Weights of a small mixture-of-experts language model, trained from scratch on English Wikipedia.
Size: width 384, 79.5M parameters.
Experts: 16 experts in each of 8 layers, 2 picks a token, a sigmoid router.
Training: a variant of Adam for the experts, 487M tokens, 7433 steps.
Below are experts of layer 7 (counted from 0) of a mixture-of-experts language model. Rows are named router (the router's row for the expert), gate (a neuron's input weights, with its number), up (a neuron's input weights, with its number), down (a neuron's output weights, with its number) and show model dimensions 192-255. Each number is 128 + 24 x the weight over its row's rms, rounded and kept within 0 to 255. Numbers have three digits each.
After each expert's rows: "comes before" lists some tokens at least twice as common just after its tokens as in all text. This comes from a sample of Wikipedia text that the model never trained on. Tokens count by the router's weight.

# expert 6
router:142079108124129122094139126107134150130157152085122114154135077096132097146141163126131136103107151137104118104126108124146112098118153123136130112120121070125165091143131170102157078098110152
gate0:129118155164134076163134166128083104126168165173103117110108120141106087128120095186143104138124125095122116138095144175134140175099129112122132109118084129121111126194170127160161115085130156
up0:134131121110103134135150123151110146142178142126163160126092141115107164153126127106154144155132093121133158101156142131127161177146147143164127146127160143104134116142127109099120145094104119
down0:053078085121142126114107111112126098177139133159136103130131128129126109130100084113163143075129154115138124151059115123082168092150150114100137141130136143090122060105151151132095144109156138
gate1:092125157106084090095140071131117150133166136117124144104144135150110141121098162125129154132163165134113072157140116131113139138126143110152127155104133134133097125132121075146130109111085131
up1:084110102104138157125141161112093142100147111127158151100132111164119158123076147120148153128146135081143095154124114070136139138125107151146137091112127120122136127122077164067100113123116143
down1:132144168136114155102152131135136136137138123111125129118108073166172108088114137115131096117115137111074131134133132141138111151114136118119132139135128135117129158140124097152128128116152131
gate2:110111165126077126133131160104122101116138110121136152133145104109185122097146131168139133049110060103101113107144110141103114105147126127122151142113112112133139123107153163126130115126090131
up2:121116125161144120157120155097121128112146133155105151100137111126132135115127159107104120146121130125107118178114143106063145110133063151109182149134042107090127162093119131095098162153115137
down2:114111123128129190113121113129148124064108133111150144084110164157144149073127098145160163105148129090181129129159129114157128129136079174164156129136176129148147123103158117160129133149159098
gate3:149137155089065114156189173105160093102103099135133130086141087166097120141141070162113131135136094142084131155118117117136183147126120185112105111136127093165132114171117111106126158114131145
up3:127141131157170142127139135143117163175128112157098153151117118166145092137126124106139156135098126106166125106106153106120068133134130100144173178110168150084120148089181115128134084132152068
down3:149124107106119124123098144167142141165162083159114154105113135091104110151130117092108117143136114120134141131098089116160131082159115096111131112139120143037096160171182121145103089174175129
gate4:110111121123079151111124107091112090127124124120132111103092115116159136126115098106116102147117083150131120131129098114146152132146135161118136177158167117109119164122161100115108093109152110
up4:129101121136106153106132100126103115116118126105117136153097124142152147141062152128087185091118166151158100138123125152166166111137111139120126111118102104140118120124097118139139104106118106
down4:146116130149178154172106140135132134166115157107113113142137114110138133130096128151141110155125121086146160109074132125145109147094145065164109106116129137148147126121134109130140102097120117
comes before: "0", "5", "4", "6", ";", " century"

# expert 8
router:151141104122131138116102142125138155090131147101128139140132137100153121154186106142134142125123142099097103111121163140128192083127092132166121111135113102102152070116160087129129101099115112
gate0:135144123115113123097119111138148101052079129135115178140116116144150168160116116171110110152116089121128155166118105119165155111119146184129111131110113057122100110130123131125080100122158151
up0:144130115148176128137169135144192123136079098065131137134115132091164154162165131149131154081141151111099134110123175170114142115173119139151103131099111124136142105110077103135145133183153173
down0:139085132126112175139161121140152132139155160151112135122166104106124132123100159124148148088122108109106135108123119099120109097101146139132130099166120148081137132095125144094119126145124093
gate1:114133120117134123130124125142150096155120146110130149131098189128141126147114103127122105135132104105102106108078129122184162145157150143133109144154079109110128177131134162150149135122169159
up1:108068112157120101121178139146110150134121104110152121131124089118057149115149141091138156095126158066101153163131128102083126133143137100143157092092112141158135113147132089134185110098122135
down1:116144116130101120106103146128104126125129151097157128111151118135185139064172114117156152136127111114086156113142090144132168149096116138158152131102123122107122128148140138095104121106115118
gate2:139075125145135124133153088160179131157108126110104106118121117145108142138125126148149142140111134130130166136143135059114162123162165094136126175120174134136138141151140118142150131133085124
up2:110112112142124133112137136158103124145138105145173128127144156128134169177127090143085129134101132165135122109150139097171130127113173117173128170141112114119112116110101115156145129109101199
down2:121113110117106151167114154118132140146127138124124096129101114098075180147061114144153159144133102115086128105163153096120129139128096116140155154138161094119129154127163125154140151169133125
gate3:144144130122143180157107121148131063134101154159170107102164165126139091120113134152156117142162160137116149105119125110081118167159111104147123122164145144138157126169187137150152112195139129
up3:086096128154138106156102100136125112119149158114103122139136115094125170108116138102133145095136132129106121140090131141120148108123149138100137085144118126109122128104133113118108166158105149
down3:102164129159078183114167137131122163112142138130141115137110114138114104119163120121109147102117108121111133122152060152126123113100090150100123103162145134142139085101148148077150161105142094
gate4:147107114082143123117113126116116098145102111113115145178140111099099073075117128074116151102110161148127163134118108103102152229145157106134102097107135165151147127149116122141139121154129171
up4:109140125128145123116094157109154111134121114156132149108119136132074148108130103111132121107130136127118139151081140117132152142151082134147150128111170148109145141109089150148114132133148142
down4:120119181113117151077152102137100121115127138123117117130149183136148124130114158097085125108166122137118149159156116136112109141131133154136142134143105087144102123110109134137134148158120098
comes before: "1", "2", "3", "4", "5", "6"

# expert 0
router:124181125126112118129160135151120141142174133123122106130143122110148134141133105123101185121128125133080118118115128107113164152119130142144139135127126106104167080134150098088105103108121131
gate1:146107106141125126117094114083110093112113148167126115123133116129078109144094077110140128144095098142146135142118122150102147134159115133081153099135166094191151105104127129112086147151155049
up1:118169121107127113148124173092126137146158117130143119158117140178113132079138166102145122132086112139077093149126147168081099105129088104166121126138160137137155101127121149072142112090148118
down1:099123114140126183098108111098145138140137099141125140151172166152112124107105141140114142109128136099109125122164122188105152137139164102137107115118121118134083169134132104149131146151157095
gate2:132128119139090146126149137116177117132111117119140117107131097132128115116141137096099137133128150128103117156090096127114097133109121120137144138111174131145227129124091125142109129075136145
up2:185156068078136117127130132082144149103125126132098155125133131106111126103143114177131164114138105103123102132152102095175111139166122192120126153133095106124102107103132143103134099184108125
down2:133126100097103090131123119153147123133128128134130102079161131130106128143136152130106084141103132145131059130162128095093150183151148134111145180118096142099122171128120144112147102137092134
gate3:125140124142120101151182150141136165117145132173106129121127103143151140162113135091129175151149128110122101149094137151133147104155099138117138103133119116151164140121109181124153139083144132
up3:125206128088110140151148127117172124122094156142157178123126087106154089135130074154156111144131101119133104140137071114079123120140125143132101144133140117129149147168141125140141154126143122
down3:128136084159137091137094161138140115107110102098130130149131162135121140069129121157121077082145128126166096157120130122138169164157135156079079130128118124097157139091129144129141154130133165
gate4:109157104129130103132095131122148155124134142127091094090112124137139135154142117137107149141143129143157121141126153105089129157086123124118114157147152105121160133132108156123105125104148114
up4:113140104121118124111111129149118091145140186130150153168094123126131199122147120121154113164111130105155107145113137137084113120189129117153127128129137127124132158194136098113165122135107107
down4:097090142117166150134160132146115141079097133108172093103107109153135140130203102090136127138123128058111116171122144102154120103049132109164112144120133110123120159120113151169158125130143092
gate5:143144130084158094175078149122169077155143085158154128183121149125122111131123091164142138137130115110133160083121164110085138163149133103088136079132137152141133139088140140122093103121134117
up5:114137114154147134136097160143161104124110113145134132159103076086174156151123087162124130131148158101135152122089129158134134148149127105094151103142134085130139101127117177094099135134135131
down5:173143157174114119133109112109140193130139123138139139102111111103114149169128110159110144089122087134092109154150143114158182145168142122152073127127130138153122074158125095096143119127138140
comes before: " of", ":", ",", ".", " and", " in"

# expert 12
router:130153104131123156121137174112143155138104179076106134113133114087139128105070125142139190106112132133112125106140119073118142121124128129138121107094112120095091119148113160153154116131134149
gate1:136108092109096114088105111113131148126200183124115092170127135098166115122097116144117109139127116130145127105156098161136116129161106118117123113146140124132138147140141116152079112128148140
up1:127164160138145130191135095115110099133094126111108142097092149112131114118143167084090133090125098161138139100107152084107106181085121128128134141086132119116163104115106132178124127099107101
down1:093122146111152146098115154140114149081148114083150083088147118096146094166118137132133127148109124129120172109094108162122126084136129100104091099117126091134159120143159109163122152097143145
gate2:124097118088149104138070151116121138102149145131125108176144117143103098151148129156123134151158163114150118138098118153091154149097129112147103128145135141116100155140145132121168084133084154
up2:129078175101133139114118126156126098092168171126136112134181126168135130129138140162144112132176154140131129159132123156111092127160102108115159131147140125155126136163160129181147099128147111
down2:142077092103151125111139126122160109139148133119117140150151097122128133125140124101140161148118106149115166141130146101106131136132149129166117129127163175166197134152151133155134116178079189
gate3:117165112122151123139125140168213099108083137113121122143119155103159071146097151159124134121136099129112145100120179141125143109137151136178107141108118125167121158095104142156135113132137103
up3:106113121168152144161135108151100105120122171134149159086121124136116149098123124152140158107143174148139152130109127123161146091150105115160131108121141123130156152126103121109115111108131175
down3:140115133120100158152111126064132146132137125110116113154142125090095116134146111114128110119119127154150127147178090112121154109082141121110117110097124149105126167168118159123134202124148126
gate4:127096150123095153139121151129159155127150147106120162094155103099143129129113075151145102103166146149119130154115115114109136099091117119098158136169139128121123089156123114134120106141112117
up4:125107161120097187134102130123119118142136157105106121107149091163137116108123124138140108136093129132150115124124132100174165091102090126126114154164138142152129092143125125110142162126127174
down4:167061146128128123137118125113127180199152147124086129157105091091119144120165148106114137138100131143132099113123136134125142109164141111106124134131144143127073150096155142151102105129141129
gate5:088151120125091122125100108128133164133147108123182132106141107111108163172152102108127121100139110125139149111078114161123190111095135114117109100139145092133160115157152111114089106102133148
up5:129110115178189130095132111158087092114137126132123144140132126122118119111122113130123136114164163114105137138116148091126109102108120166158111134141128134151105156088088084104148136120111129
down5:119115140116144124101166123148119106127139158121183123148103134136169134148088163106121162149129161126086144114111106135150134120121145100148151134147142089122133151122154099208114164104145138
comes before: "1", "2", "6", "8", "5", "7"

# expert 2
router:093141111113113138115152149127166134133143161100155121134121136136154100146144143149107167136099128153124147108139123116102136129117136131123108117129108124163215098197143134145128115102099139
gate0:126122132120077158134117143144080103114120138134167160149134109150122129090084087118133135115145129156102138157117128181136090118115113102137158087077164156155124125096113158116157111142128138
up0:138194138136153105129087106105144185089124128133135089123162146070147178164169096137136154142184117138136113106092115148107117138099107125125124115129107092128132071146071100117104126139157083
down0:140117106121101147141109137091092126138124111133144137138127103157102155141115104109075109113161135103223109148120079152142137105092118122150136092109137146134130087141109154088169137160112132
gate1:138142130122131161121135117096126144075162118099131143148118111162186157139151124140165106149148107147094099107125165144150174171120081151167140147121139114109129128133096118111129113143093158
up1:139131093171131131132137117145134092123140105168137134122142114107101097115133126126119106149178170127113158124166094097122094145110146121111146101129126143146101165141121115121146131108120141
down1:114102077140098090115143135145099113125122130109138150069126115161158130137151122154123130145145102126133139101131131115105135119154145125122155088139164088133126177121153121116100141121137111
gate2:153106158136116163136105115131164104142130120133130106112107126148120128133131129116119141145128155134105162143144151122099100136156122137146115082124132148161125169092112086094186150114145141
up2:132124145173138125157148129099181137136127108126108124138097088133161128169094164121150110123128128150141130095067152160106094162163111125140106144104115126128093141119101086146167126154145151
down2:136122141146135151156103116154156128111144157119129117095138114141140108113171135133130077154124091128171117143144117150180063121131124080110139149140157144155156168142139095160138131095111078
gate3:131186144124080152118135114150135122162156176143106179115128135147096126129106105138083152089111117125144099123126151128137120090123076133104111165122144092136156100173116118102106163120112150
up3:118158164133136129082133145102169128119116154104114145135104172168139146119144128151113125162150080094120105121129155133158094117157107119127105168147156159136154167151164115159127144129140123
down3:107166176144121085138113130116116156088154107103133139116138134141132116141111081110155124100145103168137128135135115145120148120098157093137115132158146129115128128141148112154098088152135117
gate4:157144149158090153093135163130113151142127125132142175103163127127149111118107084137110138109101121143084133115144119097144188132124083140132124110118158118129149105145160128126134126088104101
up4:119167073111163132123135146101138126133133126110126125139103140102134143187173159165144128151153171091132075143137091150122128127140131125124125150149114132081100136111110092098142135150149194
down4:149138151108134118132124148115104086092110055128107160129134125143114102152134147153143111120128128108147128099099088130082169143154125129097131178135139175143170107068134098086176110154140130
comes before: "9", " |", "0", "–", "8", "."

# expert 14
router:126145129109109134114130143138130139097127184119152107130143117099160140094143098110140177113105147109088112107126152099104169120112113129170137115131129080094164092140153150125115112105112113
gate0:101097129157111126110168108129166111133111132160114127132125142157106132166110113143100114108089111137115147152139107126136161137157151135123112147132130145137104114140176145123137131117184123
up0:123113134134085140163133145097124148127112089116138117105123122145145131103185123152116138118136115163101123107093145099115109113108136139157092111089100141171148125161148103125122128154117156
down0:138116110114109120124134104142110146089113152130094114147110110096122127135133116132113081125129146130083114144177118185158115122125115122105123148137118157151058160092125141088113148151138155
gate1:168116174121148152126130089088111163121131110122133114129123155120118087114139145149133107075136133121144143112104142102166148176132130177146151110119119165125131161120119135097088126143148129
up1:137163145150107135162165158115111120128147166161117099138109127160133087133127127083083116121142105143115129113124134138114118081112119108162116125124130157124141104122137138120111129144158161
down1:131126102117170145100159157079150134130147141136088174098147127128105147126140104139138186119109150165135126144138122141155066120150184131102098110115117092107171137138146188127187150119079153
gate2:087183138126124174189122130111168105147164151125093125146087141142146104141151110151123122115149105134117106098130140144091134135092139101069138133154154129106156103115129112112156128132124138
up2:130139141150144150140167112134099137099093141162087100135131105125157143144113144098145159115150127126119162142087127117142152104151148137132167128089103132105124139133139094124090097107144155
down2:140083120164131110094095111138096101124141153080147110145125140134112126118054111135169107165080142153104116102157059126131142140122167106147148148158111089143097112121119129087119122113150140
gate3:122119122160111095161143099118140142149118119080147130186110106148170107105165147130146125144147147144106119106098108151134170159085124156125111155125130138112102185131147102122111146145132136
up3:108120103131103123182162126129143128130092115138092124146118140107173089121179169100164193132078126103096131136161117089157127170079112095130099161106132117120152146095091158097142131106082085
down3:179133098173156115136125130144135138163145135094158142172109087157105151099129125193129117149110149170109101116094130190094141128129175117155156110106123125149066118116154127161161136128148159
gate4:138119125155139129156161134163102164111118110123090137118123149135109120104123151105105158115111152138153164160068138140115167117103137124151152109096108090105147140155099101141132099166130131
up4:126172128119131124166114130126111128205137149134130126084114146094127139141105171138136104181148117149170137124148075116126105151143127128120156145169115130124129133132132128139137124129148106
down4:155131096134134110117144128132119151045159107136130132161121167104145121103128115133117147070150150148101112105092133124129103140106122145114126076150113162168116148109137141083106130162102066
comes before: " of", ",", ".", " in", " and", " ("

# expert 13
router:177130109139090139103090152099130147129151148085145141122142104102133126141119132144142156113124132140087061101108114089119162099112124161115118123131147114153145069112126162126120111102101147
gate1:095126169111102123112131094145141096116084126115105167116154202174075135078133158121079122125132147128097108123137108122111136133077137133116154119098130125178141133108097134130119125104095110
up1:134113149146132113158161166088152124184125141167127093111138121103127102168103131161095140157085116077097104184146152156173114155137138155155118080137111146184131129124151111138160112130123134
down1:092120158141143132157102092163096120171122174161151125103160114124158142127115105077163113135157131111085124154097104133178189126142121142117093136149131156156154152146092139167131107107130171
gate2:134147109118199128174132157093107138118126124153138152126144123116114099129157131153090175069129122102139119144112093118099096175128107102149118105124112158125141115134107096112124056144082117
up2:135123130168126155059117127105118150111135098088134118135106186170131112130152107183150111124140124123112122106157101135173126069132095143131143139122112141105124120119076125137155148095128152
down2:102120145106170144150098162161145127143143153138132086108132137131149152116116089127112084146140177111105135156151151127147105100098086110155102112094098119113152137125116120191164074084126115
gate3:122138110135136127174118108097149151123122147133154130113117114112142145153144179128142155129150122153127173148109159109109141144140116131137062145157083140122123094132086127116107131109181141
up3:125171136106100140152118075128125157139134117122146148129099145121129125082098128155114133167188122118128131158132132140137144104149130155128119185117164115134115171140097189141117172105133121
down3:112104112160168133138118125108135087127129112160141121132096136140159108142156130104087111131124141120102124141145112134153179081094135107086124181125140158154130125118155108141098161106145158
gate4:139132074132088159152128120140161142145106126161110142156186098143110084130154104120070147154125122116089143122136130076095134169121165140147145126116089107154120081157098105112151137151107144
up4:080130146094129156105125157142095095193118108159096085138162120137133132142145141159100121153092144119096106144126114102083076146098154152116115144157118097168142154187097168139112138144138119
down4:121163175177152152132124162090131145095125180089138092168146102139138153110110108110147103143161084067146109126141094173151169116104093096110115089119096070104089146100101142092104092114122094
gate5:145117169102137134119116129133122166078166146174125136123178120120150116114122122145121146153136100071092165153108174155128137113145089120127136150106131160119114125093091096119159115054151180
up5:144118098130122131118129082108139142127103128168089085135098106094117113132135168138117136165130168109147110142113140109102107142164151119103113156079094132122150154182128140129105161133100137
down5:126135120153129102146120095165162098130148096099101109141123127135136124150165092103150130149142098141119171144139114061121121172126109143091128133150153143093182113143116145098146141175147160
comes before: "\n", "|", " ", "==", "The", "==="

# expert 4
router:147122107144127136154133141173141133130153160127147141145131089115141128142101122133148158119115120174100127117123112137123155134118138126150133103135149113169211126113150140182141077090115132
gate0:137118070138108107150132126119130132113112099149093137117077143165110055146107184122109118101113131098144122087095128087103096132146109078118115116125168109150152091129129103126144136130142126
up0:122138143159153165131146103101138128088104139115122118118143158122104127181099157154171108144112174104124108153129155160159101152164113102115106115127123178130140156105135113135112162112140123
down0:125114153132142058079092109145144115178134124082108131076129127098153096127137145133102160134144098143122091116136116151096143128119182155091144128124153113137137155135133129131148119120122114
gate1:068132146148109120084052108130126161140089145129139091161153187146203159105140108092101121088174095106120133079129080132153136094138106131108123101097116117160102110151161111087142125143131112
up1:158110148147089097102081154144077137125156179142155079138120101119108148140130124135132108155171144128086127098152122116156153124167082079120109069142141107111133108119154140106147091112159120
down1:099161129153117155122126111110096128114161124149147115185126136127150109161119115115117092120096150157178116130115087128166083144100131142129117094128108133136092127142107125140129145128145138
gate2:133136090117163153131094126144099163109132152144134149121124111161140141163103180102119133097128139083108130080123144140144141116136131144136155133139155092167129114137121110132162129205143113
up2:134101067136134101107129116131117150091106113136114184131162143156086115111117171090110117140138119107124118088119165110160098125106151102132149137133138153183147145130155147155172099157094089
down2:103120155117128122110132107151127124129145126151108120157105128109130094116085132113140075136139136134153139148113097097117099108136087127149134108108125116135147122133108153143139131183134172
gate3:119133120102098143136096145151140091140125126154120148147106171176158108129131118139098144141125144126109120135187122123111143143119103128125163115141125139138157134153144119121155143105119165
up3:082147088140136164147109151120122150130137104162100154156136118138139137106205157102109148124106085102110154148123147171147120088158101145131115083085073130134057095113147161110169148143123098
down3:122084094139144149106163141099089090118109128090116125093131090153109115126205130108150169162167098139108132118100138153100109153084137121124092160127129143119187118115130086096152142124149128
gate4:179135121101127125131107107146144197121114128108156164102118132126124126135115164119097093142131152148114146129138106146131133161121156138151141144155133078076172089178132074133138110135081099
up4:149118126161113131116119140154139151125148097129160170153109130116114097168119112139157127090135145135091148111184128110142153108135129121143115085115137119148169104154122071130191122129100136
down4:135090143136109135103154133126113122088150144148113103126170134135143120118103122148152138114152173149162150110107095121134116165153127150164089140124162082120158094107115132167135144101140153
comes before: " the", " ", " be", " a", " his", " August"

# expert 1
router:131138116127143160118117130122140145111125165097088134117095073109144149146196102129106160113138122062102127133107087103131135109107130141142139122133127149090210092098120125125144121095097113
gate1:110149121109082123107149107102153125149133145106086107153126163121125131104156134122100147063118114155138055114131130147121143145113141105137122126118131124168151151146116161131119121141161141
up1:151139150090076095148194124086154103157122129130125115166163118150124150103106142118097124108160108156134034087155123117113141162126160131123147129111124063116125145157142074113100118161148092
down1:116114154126111147120154129109133091115136126117112106167116139127100127134154153151090086149109152135091119138099090121136143120109171145085136167091120154103189141151133102111152124126081148
gate2:144120092150088116139088113115197160080118177110169128126092107146122141142170167137146116116102127120142101116136109116143176115117111113103111100132168117087106121146138139072111158119125133
up2:098127120167159129113084137138100125083116161124082092154122115121101084154135131097113117116080147133126115149100156120114144132150133165111108087139161119071140151109128120115157101110168124
down2:151097115119133155103160128128097154107149125133098106126108093137129120122112080141120131116151100115157129112117113144139149120110166141123128083107127146101101128143127118104128106073119114
gate3:138169125114069140128105146150158169126143100141148134138152165122159134162133076076119121141132140082065128138131103127136120090158153148142124139098128121141136103127101124104141161134100136
up3:132148093081073134113082106124113125125132100144114108135117135129147163165106103122135085148150132116121185153126090140140111099158192103116099163111133162122115113110145129105148137137128122
down3:127104140119149115154163135162157136103187121136166151122161139114114147117085127139115180142125118184153153168116130148161146120117105107157127113166152121113093119141134123140159122133179163
gate4:151162125122086091135111138128113137125094169151132076119103138103151137136140091154097117163095147124111105121114120115080132122117120155133116072176114161133156113135151131114104129135177143
up4:133110082106125125121131151089155134137088110142113133069117123113102144127138088156161108131084117113119148129109154109109115131160152109134114123148077109124148113091103141155111151125101141
down4:128127104103100148115109126166132124132111126153125128164108126166159163091127115159119172161136156121104117139111120172093119146087141093087159150089116064094129129134098124165148149144140131
gate5:175158111090138137183098145122080180134121122160114114124117126153146166187141096130109120081149115093119157126130110123189114145087120123144124143152139111145107127161118155131109122133174160
up5:122156123137112137137113157093080149136138130176137131143127118084106106153127071098149150146109106089104122082156135156138148104123143107094112107110150135104145146153126173138114119116135157
down5:145088108108164138092138127062164165139162155132104097115139132147140100169096136157096131134126169179111173141122156153090142113144109119133100155113150133122158070129190113139156096202125140
comes before: "-", "|", "=", ":", "ed", "ing"

# expert 10
router:162154129132129142109143146104133146128126158111122131126107083108149116151138117109095179116111109134114127067119102123136148162139147129129144106136157109158087086103120140118146104095129128
gate1:131140080107120107111129109163132105117157166135103158108132135150147132092135140119088138120120150142112142123146153117130110157140165120132110122122156130176137134178136140123141092113127201
up1:157114107113124156104104127180161118153132146146099128076127168152125157121128126126121137136111170127127128141114091145164108143149121128122121156155134141117131151182149065158134083110138142
down1:135137169133087161125120125101090174123136159121119138127111111071150097073151117094127150121091136111195123099110118103094114126117140146138153135148149119129120147119077120120129104143138086
gate2:155151132088102144136136165088120122135085095143126129104131092101153135098129144109133108151153123167120123120122168146135152122147117136151144080105114128135146133098073113144125081122115184
up2:130099140140177144117125195169119158131151174108156137133113153134145171140138109172123144129089138100128108151116122102100124169137137131087120142091144145115148101118178135132120172133124076
down2:121099134104131144116181130141148131143161106068116108138136141105097084131139148117138173133124115116109082104124101081114142130134118144130132077140149172139145146124172124173119156156151158
gate3:122138143125105122158163132077127147093080136103133067101151109105177133117102146161139152122130108146158122140083168136145086108166144148135168127066097109144104103126164128120119138072162092
up3:089185139107109091137132107144126159128100156137107127125082131110162108113138175125102183153130136122106087120132085104146119146124134133121124172110107098075095154117104119111126168134170148
down3:153180140132137135164117124056109108080079167085145128124137100124129122141167121147172113115151134140162121131088139147085070129178084115097134095110127126111103107114144175165150091128153114
gate4:137151138097087089131112115175176139133085086156130142172104128164138120126108129124112120147118125137135125099173114115097089122097154119111138166169133178143163087150119127133109175105169115
up4:123114122122088137122124158160139182142137082097108121108174141115116158157085128161136119135104144106142200143154106096123105131136093129143152143085112125088114100103112157139177138121096143
down4:126147142085146106155092131155151120130107131119110113138104148133117133093165127139111084134130117134179142106133113116132157118134144124114082125134093130142149186146088137109178102151091181
gate5:117133150108151095155122139163151099136093139100114116114104105105125100148129140109095140096092085120112169118148113124114122165147175152153098106140131111140158140126163116087110122129130096
up5:149132173146181104142119143115111113110088146136108110147090106123148107152113142117158138107120135129135177107155101162154117154153158072104133084158113154138088140124141105113140156150135069
down5:130114142137133097109118115138127108127170153139125121140175122135147166139088138107166145119148152117128084183106112170096161108099142095092181128150092172115184141130143139165094131161116136
comes before: " ", " The", " he", " He", " In", " \""

# expert 5
router:112145118117139141102143142134138139160154173099132155141115126115143105162159113142115133128153116134106130106121103135082136109129135124135118086093121145128191082154097151180150091104120153
gate1:127145147125115134093103108178114141176138105093156125112143153141125164124137152138112154145169124135148110117131125108135118149083090136135163153176152171155137104129125180110150159094094121
up1:099092109151156178102134155135121116154130158105136148102194181114147142099167130151107094130114102148118143179133143172122150073121134093121124101099129124134159175136159123151107155151149079
down1:115120131148172165127112144076135126129077128142092114134058153154159123116132145131138108105105131106108160183131134103086125128139114145151139123187121129106095142156116147093124091134131137
gate2:102140131114100134117123103143103135147154118103112114085110113175147134157105099125170164143109138094113082157144088102104164133145154116156137090193158129114155111081132107130151109162130106
up2:118123128154138120127140150120145145075122138140118147094152105142143097160126132110137125139122150119145159128109092143126132154099115109119150134073132125127131121086108131132134131107093133
down2:131163137121177126179100144129129104165127100110117102104111102109139122150132114126125126137145105154108109111122133098159127143178091147130105138117133177153177129161090124119159119137166155
gate3:126080153090101155097081119134165110111182094159188128151102089146105136082128117122145162099152123107133190117127117144168164141173136167160148110102117124134144119109086142155074138123118111
up3:153143121198101106161142138112118145131092092091139126169129173140111142113149092091109123161120122122143118172112153146114115160164155103121119109128139120128086137165118123119138152135103133
down3:134123077125136138145140150066124088137085180109109117073167115127101114146138139076108104142105144124074154133149134116108073146127081139138119167110156144122140148154136111106118112120088084
gate4:115140134140082091169133132167176117124115104127141153139141138130118096148151088166141122139135167087101135088127152128139102111142163162103159119165109106130118117171125114117094127108194128
up4:117129131149138097118097150125132116160150154154120093117084093090115137144131150088090123114107073127117126085123107152097168128169114116120126146126137120129118154121168130134121167149096088
down4:112146190167113138163097085130135108091129112162112111085170191113104141121089084139195110138157148118083128163142113157182113134163139169098121087138139135143142120164174146116103102094117115
gate5:130113120108121094116144155109136142096113148122123135127160079108100134149095095130173163148153165158117151088119105132108105142127160161137096138112147125128154090146116149154153083108088149
up5:120111104122151120087125159136127144121111078162144099117121133170123134163116156155090151129117101113132102137093097112112146078112147129144126116143127105146058155111123142130131110158152170
down5:135141161115115143140145118158115116110089148126143111136122141148094107144147129124144172112111126163138112086139109163159155129134124098139148094152138134130104080142137128136140106137134124
comes before: " the", " to", " by", " a", " in", " his"